From a checkpoint of a small mixture-of-experts model trained on Wikipedia: 11 layers, 32 experts in each of 11 layers.
Below are experts of layer 8 (counted from 0) of a mixture-of-experts language model. Rows are named router (the router's row for the expert), down (a neuron's output weights, with its number) and show model dimensions 0-127. Each number is 200 + 40 x the weight over its row's rms, rounded and kept within 0 to 999.
After each expert's rows: a language model's description of what the expert responds to. This comes from a sample of Wikipedia text that the model never trained on.

# expert 8
router,152,179,223,219,148,141,153,259,304,197,213,166,161,226,44,119,159,212,181,188,183,209,186,210,207,229,169,234,205,233,217,221,293,136,159,212,198,105,145,204,253,265,205,254,217,200,258,217,197,186,236,205,231,204,214,201,182,201,155,223,205,228,186,268,260,165,269,204,212,124,108,287,178,229,220,244,230,242,232,194,181,193,236,173,239,197,259,174,179,186,177,275,171,204,183,191,216,210,218,200,198,233,183,193,199,239,198,216,192,219,180,207,133,202,263,147,241,232,259,200,184,165,149,229,206,198,178,161
down0,225,183,222,141,262,275,228,142,234,275,267,194,233,147,200,221,151,163,206,206,242,185,192,158,207,231,166,173,100,251,251,160,240,86,211,174,160,129,270,87,136,201,180,209,162,211,180,166,218,251,218,230,202,185,221,174,206,176,243,196,200,226,175,187,247,159,217,211,193,267,159,203,191,221,195,203,173,200,219,204,245,169,244,248,188,245,193,250,172,141,242,180,117,182,212,224,261,194,152,207,253,187,227,187,111,172,126,222,211,172,250,220,227,176,199,190,304,196,242,218,235,217,163,206,161,211,204,231
down1,149,169,236,209,250,282,122,193,252,211,250,213,229,224,199,185,204,201,245,146,153,220,206,205,207,192,121,123,206,266,180,221,191,162,180,202,182,268,265,154,184,224,262,231,246,293,188,239,191,148,198,223,245,181,253,236,187,234,280,182,155,186,191,188,242,249,208,115,184,176,131,235,191,227,233,238,209,157,200,193,169,93,137,196,221,157,175,191,236,127,132,210,203,235,245,198,221,240,202,189,192,213,129,196,173,205,193,190,235,210,212,175,203,187,134,213,130,248,228,167,172,206,142,223,232,240,164,301
down2,207,249,222,161,128,167,257,229,232,208,180,145,229,167,254,161,173,294,176,198,155,151,239,216,176,162,178,207,279,213,228,246,191,234,233,150,229,230,205,202,236,179,237,157,133,160,177,209,198,221,215,228,196,155,212,204,198,109,151,154,221,172,135,205,199,194,173,290,236,217,176,206,124,134,232,256,213,201,211,244,222,160,162,276,257,213,191,168,183,241,181,234,139,93,200,184,297,144,151,185,235,182,257,219,267,184,254,162,182,243,203,181,239,189,115,191,198,214,242,171,215,252,192,189,244,185,157,208
down3,138,249,157,170,176,169,188,268,143,167,241,83,172,196,259,187,190,232,246,129,178,174,200,217,182,158,235,174,202,248,149,228,196,177,160,155,215,197,210,146,163,147,164,181,178,127,183,236,214,151,261,164,179,182,160,186,243,232,129,276,178,179,186,209,177,127,260,166,198,227,187,231,158,238,261,206,283,181,225,232,281,242,217,199,204,125,189,215,192,174,196,216,262,181,244,196,174,197,240,140,204,287,140,265,211,228,246,202,296,258,206,218,191,233,187,235,238,186,197,254,205,185,239,209,163,158,204,221
down4,153,142,206,232,168,212,250,181,218,211,205,180,246,192,163,260,256,180,150,222,235,247,140,148,123,156,223,240,171,213,207,168,234,172,155,181,164,188,172,219,130,187,195,224,213,232,186,233,159,159,191,159,180,182,197,144,281,190,135,182,206,156,214,157,145,207,252,235,183,230,264,287,279,132,168,157,200,248,274,207,172,206,219,130,170,200,149,232,226,239,278,195,156,213,237,223,177,143,196,115,245,239,252,185,249,216,196,174,125,227,149,215,273,245,218,168,161,239,254,241,205,238,205,207,252,172,226,248
down5,255,172,261,150,204,245,186,238,229,267,159,274,270,199,217,192,161,163,175,139,222,259,227,213,303,209,208,229,207,140,231,233,235,140,204,160,220,174,209,220,227,176,207,187,133,210,146,211,191,158,280,204,206,158,171,188,153,185,176,188,172,213,159,191,191,237,256,215,225,161,220,201,243,286,230,181,170,156,226,117,238,197,186,254,152,130,253,161,188,146,207,201,222,220,307,167,151,270,154,215,250,186,222,259,169,224,182,200,199,172,197,157,216,130,245,174,188,227,190,242,179,169,142,117,175,241,144,193
down6,196,141,211,215,234,229,260,209,198,208,173,228,203,297,212,184,178,156,177,201,192,184,233,164,191,226,253,192,192,152,137,206,214,135,208,125,195,123,258,135,205,177,248,219,235,227,187,173,245,169,136,171,259,123,146,182,149,172,175,211,221,197,161,262,286,227,180,172,165,181,226,200,272,150,270,222,220,209,249,253,252,212,168,261,157,249,211,200,161,182,197,214,147,215,164,253,162,249,216,160,164,218,217,186,200,118,188,238,208,117,214,277,226,257,193,237,170,156,226,173,154,174,298,249,220,174,196,155
down7,216,131,170,199,198,183,212,290,213,186,190,198,121,77,262,193,234,172,229,142,179,209,211,188,214,190,220,220,212,185,212,250,192,161,213,213,256,175,273,195,200,213,181,163,168,228,242,133,184,301,128,187,260,193,250,196,131,163,218,189,160,175,124,230,192,153,223,222,176,171,171,165,207,188,281,236,257,201,210,188,214,213,201,211,264,199,198,145,213,216,167,204,222,184,196,222,247,196,252,205,272,264,192,231,132,193,130,92,204,156,212,183,235,196,205,206,103,244,221,192,250,176,266,157,205,142,222,236
Pipes, line breaks, == heading markers and table header cells in wiki tables and section titles, such as | Notes |, | Year, |---|---|.

# expert 16
router,215,113,229,222,119,153,195,194,275,174,190,163,108,213,139,158,126,201,160,243,222,249,204,179,197,217,192,239,208,229,195,203,212,215,187,246,211,183,129,174,200,248,188,219,215,190,166,189,222,153,201,183,177,210,155,212,204,208,154,173,242,201,186,206,217,166,246,170,167,264,145,229,215,180,218,207,216,173,190,217,223,200,354,120,184,240,139,162,251,237,184,240,217,264,125,239,212,146,211,286,206,273,247,110,237,218,282,192,188,230,261,243,156,193,229,182,219,226,191,167,156,233,196,206,147,191,172,238
down3,244,204,176,120,244,171,218,295,229,143,217,199,157,267,242,132,133,160,258,211,201,242,241,223,225,203,189,206,212,159,227,204,169,203,152,135,177,208,202,182,230,211,155,273,245,174,207,164,246,146,225,178,192,126,227,186,231,171,167,180,178,199,181,142,179,247,301,163,164,250,150,186,177,207,196,139,190,243,171,189,188,194,260,227,162,184,219,221,202,171,148,160,224,249,269,202,260,162,229,279,173,173,216,164,221,198,268,214,166,167,190,216,197,181,124,180,193,208,228,240,260,96,256,231,163,122,241,231
down4,170,187,140,184,191,200,217,118,239,243,161,151,311,176,195,245,194,204,164,192,204,228,170,205,160,119,166,268,173,227,217,117,278,113,175,206,188,181,233,173,195,170,228,211,155,260,227,213,131,193,198,264,230,185,167,192,220,167,148,197,185,253,194,223,154,201,226,157,252,206,324,241,201,198,178,262,188,144,175,186,118,229,198,187,246,234,179,239,244,175,257,216,208,204,248,190,204,159,182,257,159,192,164,246,250,158,129,191,270,193,174,193,236,161,212,176,238,207,142,266,216,181,264,181,174,184,248,196
down5,180,212,148,155,211,216,273,164,190,185,150,226,291,160,225,198,252,240,180,210,219,165,171,221,229,185,192,194,260,254,164,200,268,180,159,190,224,169,204,190,205,121,260,226,189,263,268,277,231,197,173,267,228,164,195,204,168,263,148,228,177,152,178,238,221,210,154,137,275,164,238,202,178,208,165,222,150,204,229,154,109,162,153,199,226,175,157,249,243,257,240,201,253,189,237,134,239,209,194,174,135,269,168,184,159,158,148,208,171,206,196,134,146,134,216,194,206,131,258,233,185,248,187,261,158,237,199,225
down6,105,225,164,243,216,167,222,102,326,254,217,190,204,220,194,254,225,179,142,216,158,234,294,206,201,167,190,177,211,228,230,140,97,205,202,180,202,277,223,144,180,146,224,202,177,188,190,222,189,190,215,217,210,198,180,182,192,210,301,239,218,244,173,138,181,136,193,169,188,206,239,164,150,203,229,174,231,195,204,221,278,149,280,209,142,219,156,208,234,254,197,167,230,148,208,230,162,205,232,179,163,166,155,234,168,154,242,259,206,194,275,250,200,194,246,235,225,213,184,180,127,134,235,192,196,198,244,177
down7,143,223,200,183,207,89,217,221,173,230,185,172,200,212,94,223,254,147,176,216,194,167,224,204,220,175,173,165,215,227,202,168,182,216,188,216,205,162,180,182,193,199,248,182,258,200,218,154,192,275,200,306,213,194,157,282,204,137,136,188,248,270,240,131,237,199,168,188,193,282,230,179,210,193,228,213,255,189,256,177,168,272,138,236,289,230,166,165,150,148,190,152,262,126,229,205,181,221,164,166,172,226,191,206,159,212,138,213,180,189,184,157,144,251,222,272,203,219,252,240,172,174,291,248,211,207,197,191
down8,185,188,215,209,190,121,140,250,219,247,201,201,167,146,210,242,181,191,211,187,237,225,241,255,197,117,227,214,132,155,211,151,197,209,117,173,164,227,235,207,211,228,151,215,166,169,172,195,247,213,205,207,132,242,216,150,220,200,81,220,239,187,212,224,224,214,116,178,190,139,216,242,257,221,173,223,161,124,222,166,143,210,203,212,193,152,223,205,215,137,237,221,264,185,196,199,134,198,153,204,170,265,236,235,259,193,177,158,225,245,274,97,222,172,236,251,203,261,225,203,138,149,220,213,269,273,243,220
down9,204,141,221,306,286,202,230,168,265,216,190,237,163,114,200,230,217,195,243,217,164,196,146,260,247,188,246,248,183,189,189,270,188,140,206,265,190,253,194,167,206,146,189,216,156,191,140,170,311,195,198,207,173,211,239,130,221,141,205,223,261,185,204,230,190,220,164,198,207,196,216,222,121,240,187,177,201,185,279,161,203,173,177,173,217,162,260,189,192,204,207,234,180,155,273,221,196,233,229,111,198,210,175,213,146,134,171,142,160,167,217,135,222,170,153,208,209,237,144,236,264,293,242,167,210,190,195,186
down10,176,187,239,278,172,299,191,135,188,206,77,162,210,185,294,164,225,212,224,126,183,203,214,235,222,157,151,241,162,240,251,150,280,133,203,248,141,144,169,216,175,204,170,230,173,225,224,219,153,224,157,218,173,185,225,184,198,186,144,200,132,265,221,188,272,221,187,256,155,210,295,226,217,184,245,190,134,188,223,149,225,176,208,160,202,206,181,242,162,229,174,224,190,159,264,264,264,221,204,163,208,216,196,257,194,192,149,147,200,220,202,174,135,194,254,159,175,202,225,231,174,198,230,185,156,206,134,237
Prepositions, auxiliaries and verbs introducing a following phrase, such as to, an, would, during, became, did not.

# expert 18
router,239,170,230,230,177,222,189,255,209,150,156,195,148,269,124,149,189,228,209,291,238,234,168,176,194,251,251,249,144,189,191,343,310,237,192,190,200,109,168,179,187,182,258,195,190,202,186,259,221,192,240,180,205,199,155,189,232,188,127,177,270,163,194,261,247,211,216,198,232,165,173,200,210,156,140,177,247,173,215,191,210,223,191,171,205,181,158,185,199,210,201,269,201,225,250,162,235,195,182,247,173,215,237,126,175,287,222,176,216,204,257,203,167,205,276,147,198,198,211,181,220,212,161,261,170,158,160,124
down0,163,223,175,166,237,163,228,137,192,180,173,282,202,138,206,229,153,191,192,182,187,218,156,182,291,253,250,208,302,177,224,202,167,199,152,173,234,233,195,254,180,150,160,193,189,113,152,225,245,174,293,186,194,194,187,192,171,188,295,307,197,201,177,226,214,217,168,162,206,177,217,173,322,189,158,227,146,206,224,160,194,231,188,225,173,217,208,150,171,245,165,218,264,295,156,246,119,192,178,211,142,181,242,156,229,171,219,204,230,169,247,220,199,204,169,165,209,171,275,245,192,199,185,166,160,176,162,226
down1,229,174,277,212,154,184,144,216,178,212,219,222,133,127,173,179,168,127,149,241,219,247,240,183,221,198,151,218,260,222,205,218,243,192,199,193,251,234,206,178,180,143,156,195,92,154,250,97,238,242,244,270,227,207,236,204,150,181,109,186,179,202,203,238,249,217,174,165,200,173,205,198,219,233,232,152,149,248,227,154,222,172,189,179,199,164,199,187,210,187,234,199,170,213,258,115,183,113,177,209,261,253,211,141,209,189,192,261,188,264,158,217,171,313,154,204,181,222,242,184,186,256,176,267,210,199,223,161
down2,194,206,218,233,174,171,180,222,326,207,261,253,195,193,161,230,177,206,279,219,172,158,207,164,192,182,229,176,169,200,170,213,189,195,120,254,188,223,202,205,211,214,242,215,158,128,190,151,180,199,253,209,227,229,265,201,201,171,333,258,177,219,153,178,209,260,198,182,151,252,206,193,169,187,148,248,189,126,179,212,233,241,197,157,205,174,234,220,234,156,154,171,160,169,227,195,208,171,184,205,154,195,269,238,189,203,197,185,236,188,182,210,223,222,130,287,281,156,238,163,291,125,191,162,193,84,168,185
down3,163,266,231,245,242,195,177,225,142,135,221,186,231,190,187,233,231,139,209,211,254,227,186,242,168,115,131,234,283,234,200,159,180,235,169,172,126,181,245,195,221,224,163,163,181,121,181,193,299,172,192,245,226,220,213,132,176,229,111,247,230,255,248,191,187,165,264,165,101,194,236,228,209,211,255,179,162,160,123,182,204,222,283,131,188,236,221,203,183,222,121,176,144,214,216,204,171,181,201,189,246,198,167,205,181,188,281,248,188,222,160,235,221,257,219,206,204,255,176,177,159,168,195,202,172,240,180,245
down4,171,185,220,271,160,179,262,163,245,156,181,153,178,181,177,213,172,97,222,232,233,135,239,170,207,205,200,133,238,131,250,184,182,239,213,241,266,269,218,253,222,174,187,209,186,192,205,178,181,242,153,170,175,189,241,221,209,192,399,177,155,215,153,217,220,175,206,234,178,127,166,212,194,183,194,172,225,238,193,169,211,188,134,227,281,269,144,157,134,176,203,234,262,188,147,195,221,186,213,217,201,210,210,151,188,200,212,245,222,192,162,249,181,226,184,220,291,174,159,227,242,175,160,205,198,157,215,199
down5,189,214,152,233,165,125,212,165,171,268,183,166,172,168,167,185,246,185,172,156,217,185,236,201,191,172,259,200,185,251,233,208,239,165,92,215,187,141,187,161,249,197,218,215,275,268,236,156,207,198,257,233,194,212,217,192,195,221,165,242,219,145,173,251,225,229,192,307,182,234,244,197,241,190,211,201,203,263,218,125,188,243,200,205,145,214,166,222,251,168,127,205,230,142,225,177,209,218,188,152,215,297,193,198,130,261,184,215,112,237,182,175,186,203,249,134,224,158,175,230,134,204,246,143,179,289,238,132
down6,166,170,157,226,269,239,135,175,222,161,187,249,194,169,221,238,302,167,201,181,200,197,277,248,206,222,262,184,146,171,189,185,197,162,218,184,211,107,181,235,223,186,291,244,206,209,189,177,209,243,221,206,208,178,157,163,219,174,52,217,154,256,141,126,186,192,136,183,218,233,211,170,216,116,198,246,172,298,231,311,188,174,185,215,181,248,120,217,235,194,196,209,203,253,253,200,238,177,168,176,196,204,186,168,216,221,182,209,164,211,229,197,204,265,171,162,227,244,243,248,182,177,175,161,150,214,209,211
down7,288,165,188,151,196,260,210,278,158,178,183,198,196,206,150,152,129,182,244,189,188,219,213,221,181,246,212,159,145,185,132,209,215,201,228,173,188,152,166,168,163,239,210,156,159,252,116,213,141,234,246,231,194,170,138,169,217,164,199,219,84,187,161,223,199,224,179,200,242,199,166,268,277,254,166,229,230,245,186,220,229,217,108,203,166,193,276,179,243,198,218,250,137,185,271,227,219,199,202,224,288,227,209,183,188,220,189,153,204,214,195,208,245,120,189,222,177,110,224,237,211,231,290,199,193,267,174,199
Capital letters inside acronyms and continuation pieces of proper names, such as MBTA, CITRAN, NOI, Space Force, Airport, Racing.

# expert 2
router,210,196,213,170,144,177,210,241,222,151,235,169,139,229,146,208,191,203,197,294,229,218,208,175,187,127,225,209,135,142,226,217,203,214,157,296,208,163,177,228,194,221,210,285,194,256,178,235,211,166,175,208,150,253,140,197,214,174,175,144,217,176,196,240,207,172,145,225,257,249,163,247,175,205,245,279,246,164,264,208,183,173,200,216,226,243,220,161,261,222,228,234,178,272,110,184,156,185,223,236,228,231,248,198,182,225,266,152,143,285,214,197,149,206,222,192,238,277,233,131,127,252,173,179,175,125,188,168
down0,228,209,191,175,201,210,191,221,214,217,172,225,196,241,154,152,202,244,243,204,205,132,190,221,153,266,159,173,229,197,252,261,80,290,231,246,260,178,274,226,151,208,163,185,156,164,201,221,141,184,199,187,196,203,173,198,92,244,216,231,182,218,176,185,233,188,208,158,221,227,210,188,143,189,187,187,162,139,147,214,194,256,209,241,137,168,212,196,184,211,194,179,165,280,136,215,238,241,210,191,267,203,318,220,178,252,126,196,176,148,200,274,115,160,205,195,195,268,277,169,194,172,225,201,228,239,155,210
down1,226,249,196,125,117,225,234,175,187,112,187,204,267,188,170,149,194,187,246,191,177,204,60,219,180,205,244,204,122,270,190,202,192,220,166,237,157,203,209,182,152,221,138,200,212,228,190,223,184,270,253,218,209,220,194,290,159,175,374,175,254,195,225,218,199,192,202,160,207,117,257,175,166,177,164,232,201,182,197,207,227,170,196,172,175,205,219,180,158,209,236,191,197,207,251,188,213,234,261,188,256,196,228,255,217,187,271,190,167,180,169,167,243,243,230,215,196,153,241,189,190,144,171,176,270,193,214,214
down2,246,236,194,274,193,228,194,180,267,226,183,245,244,164,179,234,171,177,207,209,189,257,225,154,131,198,135,170,270,208,211,94,259,204,178,146,235,178,244,190,274,203,158,174,143,214,229,258,210,216,169,196,115,178,190,160,152,203,202,204,148,186,226,261,214,138,152,295,209,217,294,189,211,214,213,162,217,180,207,184,170,149,150,193,289,194,262,210,157,243,177,180,142,203,189,208,215,190,242,220,253,214,148,183,114,212,213,264,168,196,138,167,242,240,163,163,238,174,235,217,202,234,236,214,161,136,149,232
down3,217,193,275,235,164,181,229,200,152,163,212,185,176,187,307,204,169,152,240,205,193,192,193,190,213,246,145,257,204,126,217,204,226,267,192,133,233,252,195,178,238,137,230,146,235,151,199,148,183,187,221,233,137,204,240,111,242,159,252,230,231,247,142,153,192,188,195,165,210,235,225,276,175,259,195,242,225,146,130,137,261,163,168,167,147,179,299,118,136,246,133,165,171,227,217,236,210,164,244,189,214,203,193,188,158,248,171,174,170,181,185,192,241,255,215,181,222,202,184,214,192,213,251,189,226,252,183,271
down4,184,241,150,151,162,190,194,210,220,147,206,196,200,198,189,180,215,150,179,239,246,202,201,145,216,247,170,237,145,147,199,185,84,195,139,232,145,274,216,133,261,241,213,276,206,189,186,210,209,223,221,214,241,211,218,198,178,223,307,276,187,165,283,215,224,121,166,230,258,128,189,311,226,176,130,248,258,152,169,210,160,191,138,225,220,221,174,229,211,231,205,206,220,217,185,188,252,194,269,175,176,183,167,212,211,113,204,161,178,251,152,136,187,218,228,217,193,201,181,134,246,204,255,175,222,189,210,169
down5,209,251,244,110,201,183,185,179,174,176,183,214,154,238,125,229,257,224,182,181,206,196,248,133,168,219,205,212,157,239,237,165,133,265,233,186,169,292,191,228,148,154,239,176,192,176,175,169,275,198,188,107,268,153,227,262,185,215,305,135,125,189,181,134,238,102,208,234,128,155,232,198,230,252,221,234,222,223,209,161,216,217,191,200,242,216,191,199,209,191,181,216,232,202,162,215,214,181,180,228,248,214,228,218,235,168,294,213,273,139,207,234,122,176,203,176,230,222,223,191,192,173,168,251,156,172,163,191
down6,154,150,186,183,207,217,249,197,192,171,124,134,124,234,221,176,227,199,208,152,225,197,168,230,104,176,236,210,191,274,226,221,202,270,195,310,173,230,246,236,270,145,237,208,237,271,218,157,197,203,210,216,193,253,148,153,178,218,266,202,160,223,145,248,233,169,207,135,180,163,244,166,170,229,240,172,186,186,227,169,238,211,137,203,230,164,198,220,194,217,155,189,150,231,104,256,202,266,237,246,219,185,180,195,163,298,251,179,236,223,211,230,179,235,120,211,187,213,172,164,237,154,226,143,138,159,212,219
down7,221,219,178,123,116,188,110,226,220,108,216,227,198,137,155,245,202,191,210,228,241,148,227,156,185,184,183,197,249,202,181,233,212,192,207,131,197,177,214,216,186,230,205,201,143,181,165,239,233,168,217,154,247,234,195,262,114,307,252,160,211,198,219,191,232,160,150,255,249,177,258,200,198,220,200,167,127,237,163,266,143,143,235,260,235,215,162,216,231,194,248,241,263,233,211,220,251,281,198,186,159,200,153,219,192,139,212,171,205,243,154,150,231,241,207,148,206,262,220,179,146,187,126,205,261,229,219,178
Prepositions and prepositional phrases like of, by, with, at, from the, sculpted by, usually right before a named place, person or team.

# expert 12
router,236,177,273,164,182,215,143,283,165,147,238,168,233,218,166,187,242,210,154,255,266,171,192,199,244,194,152,240,167,200,113,150,282,160,194,253,160,151,147,251,245,250,196,247,155,166,199,253,223,115,216,183,139,186,178,258,230,173,180,122,225,206,196,225,197,200,206,132,196,156,180,184,202,136,204,208,219,167,231,259,136,240,221,197,217,173,201,179,150,187,201,229,196,230,232,201,246,166,206,256,188,289,236,195,217,237,225,151,205,272,184,219,200,193,230,122,257,217,204,212,118,251,161,243,154,135,198,239
down3,263,166,194,209,290,197,216,159,209,130,181,168,219,145,142,307,242,143,214,132,181,245,174,190,189,192,263,234,181,109,180,158,213,168,212,252,246,195,210,212,234,188,264,235,191,216,181,179,145,220,187,223,197,144,214,225,236,190,233,246,190,248,196,155,203,163,201,240,185,150,197,216,139,139,177,252,199,158,150,261,169,143,115,182,224,154,143,202,146,175,257,250,313,229,203,240,196,169,239,216,191,249,236,205,190,231,168,178,224,117,234,196,257,204,235,231,244,202,173,193,242,228,176,230,167,134,183,249
down4,163,118,205,194,197,256,208,228,229,205,186,133,169,231,203,211,154,243,183,153,137,227,191,204,215,273,246,225,191,188,208,144,118,164,255,185,140,260,206,236,229,238,286,246,194,219,242,158,170,191,237,109,188,184,199,176,155,151,278,195,171,196,216,193,244,185,205,156,97,189,204,304,169,265,275,205,147,254,229,167,189,180,213,185,192,236,183,205,186,147,198,195,261,172,168,210,208,189,211,250,247,228,235,235,139,159,174,200,133,199,196,194,166,206,129,210,136,177,227,191,177,213,236,177,277,266,262,173
down5,180,190,135,194,170,180,295,216,257,192,243,113,230,195,219,108,218,177,177,309,182,164,176,246,231,250,244,193,240,221,206,230,126,159,177,191,172,214,257,170,224,159,216,214,226,179,214,184,233,207,167,208,189,263,221,210,227,165,222,205,238,158,214,258,192,213,237,215,234,197,199,94,151,152,218,213,140,146,234,218,211,163,208,163,198,207,175,244,194,255,288,198,166,214,295,200,170,213,141,235,215,238,155,200,185,235,266,239,175,197,168,206,158,216,215,245,176,176,89,230,161,181,230,172,228,159,153,112
down6,202,190,191,210,240,235,274,207,192,189,205,214,157,249,240,211,166,177,186,218,195,182,250,197,130,171,229,199,187,214,210,186,198,221,219,183,200,184,239,212,176,136,199,169,239,184,199,167,214,206,230,178,230,242,217,149,174,202,0,227,191,227,202,214,215,253,219,218,244,244,162,171,187,184,212,152,280,215,193,162,200,200,200,193,173,212,250,234,272,234,146,194,203,217,274,255,185,222,211,124,178,250,154,168,251,208,177,171,158,180,215,189,183,168,202,198,151,170,188,149,224,222,213,125,277,232,137,200
down7,181,200,219,189,207,256,225,217,134,238,252,193,273,163,195,170,200,231,237,176,222,150,165,143,254,203,224,220,186,237,186,168,239,189,209,279,201,37,179,176,235,220,185,219,172,207,199,221,204,239,250,172,254,195,205,152,196,195,32,170,154,215,205,176,193,231,211,212,138,143,189,177,146,216,222,209,99,219,238,229,256,253,147,194,200,187,141,201,201,292,171,193,208,229,211,261,170,224,144,233,178,195,207,188,161,234,152,227,139,187,189,214,247,236,173,231,239,171,198,218,201,245,205,235,227,166,201,263
down8,250,181,192,262,158,154,97,251,190,214,134,159,165,159,234,183,151,154,184,201,148,260,247,192,206,217,244,211,260,238,245,261,185,138,176,198,183,308,200,266,176,208,210,205,188,180,281,157,205,164,143,169,214,179,219,118,225,161,231,239,244,200,96,164,188,251,167,259,193,238,152,280,191,213,229,133,194,153,241,210,182,197,206,163,212,244,265,198,261,127,147,194,207,208,191,218,209,241,187,265,181,200,209,190,220,151,145,140,207,247,245,243,164,205,210,195,191,142,191,176,201,198,220,257,199,185,164,217
down9,133,193,243,219,169,156,229,265,185,182,146,207,258,189,217,206,205,177,194,222,164,212,232,132,179,193,262,196,199,222,168,180,153,199,168,216,241,219,202,177,233,242,199,288,147,132,142,182,249,289,76,173,183,186,241,218,91,196,233,187,184,197,202,245,135,175,214,179,233,198,200,173,224,266,178,185,178,196,244,138,99,214,244,145,235,176,220,234,136,183,184,264,174,209,223,202,254,190,154,128,166,193,220,156,216,160,183,246,217,228,208,257,244,156,234,181,263,145,179,263,241,226,157,227,211,259,222,217
down10,197,110,167,260,165,173,201,186,167,112,217,232,164,194,196,116,163,191,252,303,237,236,216,151,210,293,167,221,177,218,250,197,180,208,269,249,217,204,205,186,192,208,208,188,202,238,184,214,214,144,155,155,167,170,184,273,187,130,323,199,208,222,232,185,260,191,242,202,195,230,180,138,200,155,190,206,249,197,152,258,199,244,261,214,285,241,216,135,230,137,213,250,172,195,248,269,193,250,180,214,180,206,211,195,193,215,195,164,187,146,100,149,171,143,242,174,194,154,176,200,193,241,209,237,186,178,217,197
Double line breaks before new sections or paragraphs, heading equals signs, and place-name starts like New, War, Mc, Mac.

# expert 1
router,281,166,262,208,130,179,206,214,221,139,197,177,185,227,137,143,164,227,183,168,237,243,154,177,170,253,178,228,163,252,182,240,194,211,159,275,199,191,168,197,220,260,210,230,240,223,235,191,209,195,227,187,181,228,172,269,233,202,100,180,266,156,163,227,253,193,214,122,157,228,188,211,197,172,211,225,277,171,241,159,253,237,222,157,246,188,184,117,238,172,200,236,182,255,156,198,182,210,259,279,194,208,202,174,182,285,250,189,238,242,276,166,131,201,247,182,175,212,168,129,170,238,126,227,157,167,133,211
down0,243,154,210,195,209,222,175,144,195,146,142,239,191,142,160,154,204,277,249,202,208,181,226,221,177,136,284,263,241,230,266,189,180,135,212,190,193,299,221,245,292,236,143,183,191,202,216,274,183,215,254,201,183,194,185,199,197,232,111,200,187,177,235,147,171,165,276,203,168,224,173,203,207,172,163,252,237,291,214,190,118,131,139,211,242,159,180,222,205,178,124,252,188,156,170,138,245,145,180,204,161,226,252,228,246,149,147,172,198,256,192,158,203,254,225,239,195,204,203,229,195,236,160,213,212,205,216,180
down1,160,78,208,174,193,202,181,220,194,247,225,233,145,181,209,173,203,171,230,212,185,201,227,170,166,269,228,266,176,231,184,185,191,161,256,242,200,283,173,223,244,168,284,187,125,183,215,166,240,181,208,212,149,156,224,251,158,194,341,187,193,157,144,148,289,149,198,147,174,241,209,174,223,160,179,274,238,283,246,134,169,267,214,210,139,163,178,237,169,202,171,185,246,198,230,138,194,239,232,162,177,153,198,208,203,238,202,183,222,180,202,230,178,171,150,239,212,175,192,231,201,224,213,174,223,245,121,240
down2,196,241,260,203,152,241,257,151,122,225,163,145,233,185,198,209,134,115,184,169,196,214,230,178,216,221,215,137,146,251,153,189,164,188,233,191,262,282,199,215,261,188,204,249,229,206,174,297,149,158,193,166,261,224,194,160,199,198,237,114,261,190,205,220,118,260,250,176,170,145,184,221,175,208,232,205,244,202,173,278,254,205,242,229,244,215,186,155,197,193,216,178,175,216,133,233,227,233,276,231,175,179,135,146,234,178,232,221,188,251,219,204,218,143,203,192,162,214,220,204,241,118,201,185,206,174,94,196
down3,218,193,210,95,233,191,245,160,191,143,147,223,90,261,171,204,252,217,159,211,194,160,195,224,215,190,164,257,247,239,214,255,132,210,188,240,143,193,249,147,161,161,212,153,253,217,144,171,256,252,176,186,130,195,194,236,243,231,124,180,169,198,195,199,230,257,245,195,130,237,205,181,266,211,285,222,218,211,160,200,187,196,201,201,179,117,219,216,216,146,221,188,199,218,121,220,182,185,207,205,249,308,250,243,215,203,191,185,262,152,206,158,116,184,176,240,192,196,225,227,231,106,180,174,218,226,204,189
down4,196,215,152,235,172,194,257,242,169,251,199,242,184,208,258,185,163,204,213,268,116,236,188,159,236,176,242,258,276,217,211,246,164,190,278,179,211,132,221,190,214,162,168,202,220,168,154,293,273,180,190,162,214,164,225,186,252,212,218,192,229,152,151,187,224,227,188,171,221,248,145,118,216,259,164,141,211,186,151,144,189,206,181,181,216,172,196,217,208,196,185,173,170,182,200,188,255,211,134,145,132,181,242,174,287,182,165,193,220,274,234,305,160,181,199,246,185,165,253,235,224,152,218,111,243,171,157,140
down5,206,283,203,219,159,202,159,193,229,153,188,159,183,222,136,177,258,194,176,194,192,225,166,187,252,164,217,176,148,263,220,167,43,216,215,186,180,274,171,157,215,185,283,219,231,189,198,230,208,166,172,155,202,242,233,206,198,254,308,186,216,235,199,241,162,143,190,249,228,226,195,224,223,195,198,152,219,209,175,217,174,134,233,208,197,214,201,156,228,220,244,220,154,267,179,286,240,240,268,195,256,152,193,225,227,162,232,186,236,153,210,181,198,163,186,114,132,222,203,176,268,180,216,185,115,133,218,143
down6,218,182,290,186,205,201,194,129,262,240,211,222,140,212,255,209,205,201,200,233,172,228,167,182,240,194,178,247,259,168,196,228,204,211,226,249,201,361,253,179,195,159,156,189,221,194,222,210,165,229,209,188,155,249,166,166,246,209,311,203,270,223,171,196,162,218,237,168,232,153,155,175,227,213,177,122,200,175,131,181,181,225,189,200,199,216,191,135,197,183,176,216,192,208,134,206,175,161,206,181,204,219,143,247,137,194,231,265,162,169,245,199,139,216,200,296,204,175,203,290,251,143,140,197,196,114,229,174
down7,228,213,264,148,216,266,216,135,229,160,182,148,276,190,213,217,201,240,231,276,241,208,142,194,228,213,151,109,209,185,158,264,146,278,187,205,162,290,162,221,222,196,204,156,182,215,183,215,141,228,204,187,215,195,190,210,193,204,351,148,276,194,199,136,252,238,244,262,220,167,181,223,186,200,220,207,194,241,172,128,186,205,197,240,241,202,183,147,217,160,201,168,195,270,162,212,185,201,260,166,262,121,184,140,203,230,268,200,198,148,183,184,194,183,179,231,153,214,160,215,199,189,157,207,149,161,162,151
Articles and possessives opening noun phrases, often sentence-initial or after prepositions, such as his, its, their, a, The.